config.yaml
num_hidden_layers: 18
hidden_size: 128
n_experts: 128
experts_per_token: 8
d_expert: 32
d_shared_expert: 64
hidden_act: "swiglu"
moe_layers: [2, 3, 4, 5, 6, 7, 8, 9, 10, 11, 12, 13, 14, 15, 16, 17]
router_score: "softmax"
normalize_top_k: true
routed_scale: 1.0
balance_loss: 0.00513
balance_bias: false
router_logit_norm: 2.0
init_std_router: 0.0311
lr_router: 0.000807
vocab_size: 2048
norm: "rmsnorm"
norm_eps: 1e-06
tie_word_embeddings: "early"
optimizer: "muon_variant"
learning_rate: 0.00912
beta1: 0.93
batch_tokens: [65536, 131072, 262144]
max_seq_len: 1024
train_tokens: 616700000
max_steps: 4062
dataset: "wikipedia_en"
Below are experts of layer 13 (counted from 0) of a mixture-of-experts language model. Rows are named router (the router's row for the expert), gate (a neuron's input weights, with its number), up (a neuron's input weights, with its number), down (a neuron's output weights, with its number) and show model dimensions 0-127. Each number is 500 + 40 x the weight over its row's rms, rounded and kept within 0 to 999. Numbers have three digits each.
After each expert's rows: "comes before" lists some tokens at least twice as common just after its tokens as in all text; "comes after" lists some tokens at least twice as common just before its tokens as in all text. This comes from a sample of Wikipedia text that the model never trained on. Tokens count by the router's weight.

# expert 86
router:416499472455430506464481453528476543447469484532477562416551564480532439491470547429469523508551570485462452491472536526489455492478541436518503537498466555453532494450416507471488486490492529565485556510521600531477537489511521521528472523568490446430440511572484498537471495524492535486441498496486538576526501541589456514489438457532498501489514505462451551523417484474475448449498
gate0:432518473511491577511491561471526551523486463458519527460528505472489472491423422467462566578565473483534459440487509489537524523494462446566540541479534564530475517516442469523489503450440502439510501525499508486467598542481496414550509456442508491519526525548505514516533523463561573460504442525521551475480549486439462497482532517498517465529540471582462583500538541505506469608535
up0:535574571515487498433483507547541522522586527507415511533480494540548521494533569434534525536424559516517478484548527504534528439501529388464556510530509443488497469527506528519500473515488474440448491561505477534524467460535555580554544564530472512494495525465482478502526547483537384457525558452497499516523534459543529507510479471482519532489537582467460489539501465456550464564437
down0:474431495520468470519547530464479481486498511516616505497490513444503539515556607577482448523485475477493529514580457511421491467469501629448478494504460498507532444494486481438527562526525465497557444426483575423488455590506529508453536497506547542442508436468481516515474450491503499547520493521488464509532538486468517455511445508479467481489494499401508483513465458459502540480562
comes before: ".", ",", "0", "%", " m", "00"
comes after: " ", ".", "–", " (", " $", "00"

# expert 15
router:453515499470513447510428540498437484519516496584465531559555573439474406515480506443463453540477469491541434557513548453533501514471468530472552487485510501525572475499506481478533485501464512566413611517470566452519513531535577496487495534536498549431485480538514453523531464494501489543429520477485514475504495488513584491448417479430511525526505428507492533518471473471563427488521
gate0:496485553511525550541524491523451429569501550504524512501510514575525478478484558440449465511496530506506423477490505545439618494506542532487499523540516517445519521478483475483484466463485439504506411468439565455478470501500588462553454517552519428513603526509540512515602496551448522427549485541472469601501455510465521429511456538498432547510497495497489501525503507541477507503508
up0:523528474450519502544533561535530482623505485500484481503471531508491511508530590473415503499407552506454509517481489516543498512531558449488489513530473527558549479467510471515503498574465502535472428538506502513500540473546484504467464472511459486476571616462465589467484509536564563499509535519477520512435520471440506489457467477540422521445550473521586438522481480482433505547573
down0:486516490532537537430497522448575473468513472469510493444531446513518484494536458535507489519442563436553548520613540520530531516523511458437550512543453428488470514507477505372477541531443512527509519506511555485513552509538475483477406529552573573561518442505529478458481498543528500484483536519456532534536522470528520442490521555554472487586510500588539535508521435465503461488492
comes before: "20", "19", "18", "1", "2", "3"
comes after: " ", ",", "|", " (", " in", " on"

# expert 38
router:455543475544488525561499546470540461538451446465468450514497480466502488410540512475484498563468558419489543470488518443504520505510510484486492494473527491506437549540569417407453506558508454433477448511506512565470520535442520525516479504502480520535508504553461475517490480581561552546411554569515556498490452474504449558498511540548534506445549477527562456444515509491558528518419
gate0:494547431507469510514442538453513510479467489450541539547462451513485478559523463527489428541519494525460405508516421491554477518424508462484493516429461485502415559454564525449522543519468527481492506552485547488454475529535433417475403521498472483516495521496514494516514542468499502485459411504502565394520512550500487540510511493371486548502518494520467463558441490485518497458473
up0:499578486511456526540509465509448481462459426499485412510504517438530442525464529440531496433513506408488481457504511493442503503497485471505492450560546514542476552488460451541519527496463503514460527520540496456490471478514528568545422471479506486471543480429589519423459517470492458566459521489530565510514461557468494506441445454453486490531466477488535614541510506428404452519500
down0:497485519421428571461485465470481588512471449498557503490590469480498491458544506538492570489443586470560532421498519471512477503496503474526464553462468548494530549544497411531535495614504531503563527461501461548486526554506543548467476490511468518492549473415484491510488435547531544508541502407542476463510456474466487459536529512473479447557560491525460505447502519477442528484501
comes before: " the", " a", " his", " an", " time", " her"
comes after: " at", "ed", " to", " for", "ing", " in"

# expert 1
router:431540529448522493551454458534446572551544489558509484530514566555538484442544475512518535509493519590498523455548580506534448447527519456465502516477529535548552480487554457504483467483502482544518529457510494539545479529484486507475483572548527510486499517430507445519482511511462534527435433460476462602470432393520504506400492535505460503437435511503507499505452496453562468547472
gate0:443447516472430513477532540495543571520458556531476478557508537501479461386527479506485500533433512494487452514478496533539534570452548454514555554514541478478449535511536530418490559517495459442526569554546508497538466501545455428491427511490511469431393456530503558543490480411485465461472541487526512472481503528559484538434484445505469453508470504552502475488440490459523507541522
up0:559455500505497543525479496502432473517554504429469545442527489545446486484549469459529495542553534493579489457465532442488517514548527515461541500450416579544524486542519422502509528493534503516538410500441411433512477483511497461483434452493493563489495488416508456453505506511522437560543507486509409482400479400541485519519473541470466480524551455511487502543519492524482472469519
down0:551558533493504526495517447524450441431459524507477559527567507532476466510552504507521532523576489486525499495472483578506535519470439470519451494537497443427466531431488516486491573470594483447449573540503511513489462471577533523555530470502454477505522409449500508543427547501530528439468544456508520533517559513501506510517515459520420556433534559476515429531515452536558506522564
comes before: " ", "5", "-", "7", "8", "4"
comes after: " |\n", "|", "\n", ")\n", "2", "3"

# expert 109
router:451458473479544498592514492533541569485477471491539444450505566522536527468501447444486484466510511483473573474516476475466517524419552529518496457467460509469430509486511508529454572457505553548468506443519492424557488477503493569536466417470522520581507471526485575488517491413438450575518588489509552559453505476520412499457518473545499481497524507515504510525500524572562522485551
gate7:429453523609504524475486502501489510511512498475551493571540515554489427503527457497494497559558503584512492434525440466420461562514457485536492465476502516569467499463496479434460475497538495442500531450440469487471524435575452462539428438503545454496522522455586508571556538491445491559535514455607520457477482471454513510455460522501494490467513496478552478478494473459477457509466
up7:519519499534450508440525529531478598498448514476532472517518510463415527475469520523506434475448485502454534437519481472512500456497415529457431577552498515471480519477564568463459512568485489501557530488511501461535494556497510497522543521486524448526541510510390456484516560539469511454441477398505544509552499443584505531506539491569480527462457519482433499480461489427439484529432
down7:473607490489468512465412476472463559544496481524511491503521521558453527513490479466485519454497525575517525564414510495493442519519551568549490519485527451498417528501511509539474495536463480533505456543452527514504468515503487470478553487475535511458469549500490399497390530607426496473487513445446474492419517511513534509450507553463481410521566469517434507486436480465488518505455
comes before: " ", " —", " L", " W", " M", " D"
comes after: " |\n", "0", ")", "1", "2", "%"

# expert 66
router:411513496415546570469496495526482515519509488507507479478507530508523469541499530473441542435547493484504438491460521531545484511464475483455516566480459518501407473446478542509439550477458568555440511483527539479554506533528492628547492485536483528489459461520457565556429483474424510519459579450522604524532571466536447528494515449534502536518508514494479541541441477553507507502484
gate0:487487500502474568539552556466455539545496498521532527544501526500500518528531480540523533448526472512475432470539494459543528540516494514579507475599561510426482532497479494478491436460511471485413447558582492449538492414493485525506505506521446507433495522402465470519437501478545518509510551485487500552537503582466571532533547514451535497432457529429445502507493549409529485457559
up0:477610585487542580494440514465552526503454457567492522415477463491488513549475528472508439538457479515491522483546437443465506485496479579476444493524526468551433424526508485564540590544508460526582481417482449528485495482516525458526513526528477465430531463551471521511512556540399552483531531495521481490468500468490452492507516458454531572473535483546501488470516496523478456497472
down0:400480535446551490485515496479520522433488505572503560481462510528564548513456516534526502446469467473477526493512455587455506571486461470481459477462387501536553467536517563522521518470481521499543538456457503482487510524473549444486520536536551496502499544449431571548498499578456518523527578547486454514518506502581499434531579558466506423442503528553467462522447541471494501512483
comes before: " |", ".", "0", "–", ";", " |\n"
comes after: " ", " (", " |", " −", ".", ":"

# expert 26
router:494543500492455509524494577521573447482424445523565501514468502442476496529516487551565548566455509479530481494494552442491508460488504449542499474449487522471581489480451455474508430517543449475560442543479507470483527444418583415519482466539520544507516574496469552512506553490557554503429491545485521484529450498457495513491480512529497485511596440514484487453466526422550525420515
gate0:471596450475458526471513523464552493495446440531462520563415515465481465532515451445535496546542505525544485530586500607433531587430541496550458511500478494442550475438447489531532477544506507500510430490517509508521476536533490497529530513529493492507490497465520538510430500501418554483446460576442494490482536572503515536530516439539524457550505478516438562525461531544500464428496
up0:489588411463515561538414483539462502493528466560494480499463486500534441537463425498523510551523503535492477461560523547428457529539530560482509504555515497486578539484527460534581506513491472454384478492506504512531419525515462545531482525516495429520517448548492478478449474533466573447482500584431458488473506521529487501482506549532536478521411471538469519538488513493524534442567
down0:518548510513505528443541549586558484436483459538529516547455489562518537471539502466498484470391570466491500503438522512520482525427519432513478554465468518504488499463528492486485557481560509542565477522511480426536511475486492431500554491497473480527400503508481435416474436460549487520454463513529523555440508501534534532512486414521516496456538468511450472433494545534465482401447
comes before: " the", " ", " a", " M", "ternational", " B"
comes after: " in", "ed", " of", ".\n\n", "In", " during"

# expert 61
router:458530463536548511521425532559490489497455522521440493556432491561491542465529498518550506451489534475501446421438509510513463497495482476460482580496523582473501475573529426411544481460535495531442527491536509455577552552511422524567557499501552583516502563576460515539447478534543508521450552489511517485475523496461542518479468463523477527462549550448484508516429455499527499448501
gate0:459409526565579486511521537497480540526518451471508546576507473522494465454457514518506468516537475547523523498474536460456471474480427513493549583526502537504474513458493590421503498542473483455491465496509522482490466520418463525471499564486596496569457454549517579526456434553460531512455498506479535490465529449558553545509494478604556560524491527468475445511451472450507541468530
up0:604628453437467539482491459507558492505485533473515519460486551426557482504482484478459446463476518420514502524550481514446495479471538543495479411483495436534494553455468417558451467467530531512552515542505492475615539457551518491518424441500462485470552501520444499524573557470575506497486528502486458518475504540505458471489535496498548486547524525461548557492514517490527455496505
down0:494484553501490483472477477580492533488478525519539511433479534550521486450500585505495559518523526510434485532416480490526495453414451481454506539518541539502557501507490507459545511536531475494531439498516531514589526540493520551582438474493487520514514520538458509433491544532456550451453470534477476471470484488488394534569536469552496583424468471509598496501488460395444488504539
comes before: " ", " |", ":", "-", " Total", " •"
comes after: " ", " |\n", " |", " Total", "\n", "otes"

# expert 17
router:425472495475550514568462496487497526527510445504524411452498572475511481515483451468530496451502455503527570467534537491501521482439522495496482504487461493495444514493508507551458562463491557542446497435495506433573519533509531581558526398488496534555504497532487552500466487451426449620467566453558563516485560500492414483450520458496508478498496535493485501536456478569554476507555
gate1:597472492439461558524556544497448481515453452534491542484475493460492475581481516582438578517504490467514484557568466479500557539569484503447497523535518470456470532503445504535521412524476509498483518467473501493428500417508417540526520506511487506454528510496499565521583504553473478453501509544507473483489531454420485608483485459490529412555538516488528492521507497508504481522600
up1:425479526574491447502465506498544470498467489564477459530581478491506480445506508459477492412547498512523525470502497573485446409495514528503488442467534536519541553479525458463505554492501501494466504494466478468521486545476564512498452526472490499501464495469506485548422481505532535521482416485521534394511457592517489476509468515509492556544457408524442475507582499402418481476408
down1:445491465522479514529537442494512458480516535424521474549492558520542484521466508517533551489578483506402451506495522482549476556522471543461466539529505442554597485505439506484530482438523500426527514565493465486490518487526562523499443561474553494430481540491449570461562443519445465511481416480564503451589560548535522553541476499424461498555519470489483528467534515548466510501495
comes before: " ", "1", " |", "2", "0", "3"
comes after: " |", ")", ";", "0", "1", "%"

# expert 110
router:513437512513560523567494452470508497474472520476434452450529531483530413529525447530532452601476503418555494428511498519415472564418512480530523483526480488477555513457501470457510518542550587562482538495518491519487507509541532490503486447455457485497553479536489498539528580447522485472531500510523494499511559545517485473399463529567424522475444578501524530504518510518521464410524
gate6:544529566463495503501488542487505496461482490493511508471499484558436485436426532535501488540515513543425462518436488412517503523533447536437528541444498530435548467443543446482505493500524434513413533460464489486496519509550441512444525558467548514490506512495476544484561615515437508422435463502483422537501505461509493482445500499511542448509509431441492545511507471516531477527616
up6:489512506445511522528588496544440525577509508496487561420417509481589517562493460506432462448444449489514520439528502540441522473538507478532534426493604487487449541500453500416551465497447549491541459495562488505520518503450530492549505498550525524466463529567469511516536418501481500493463573517482524448507546492484520494536474557467477541523454514515562508561459544486551544489448
down6:547417475469494481478512559496449473519554445470562513456539461500482532448540504570478505506513579518520500441608481563519510499505525507519572544457513423507460443501488538484515468453537492483527555545494501509422505497566534410508491540462442502484536499491454556472505506556446446530535557500556509508539522474485479500598551566427495517480536529450502588513493505457492429504529
comes before: " ", "–", "-", " B", " F", " M"
comes after: "20", "19", "\n", " |\n", "18", "1"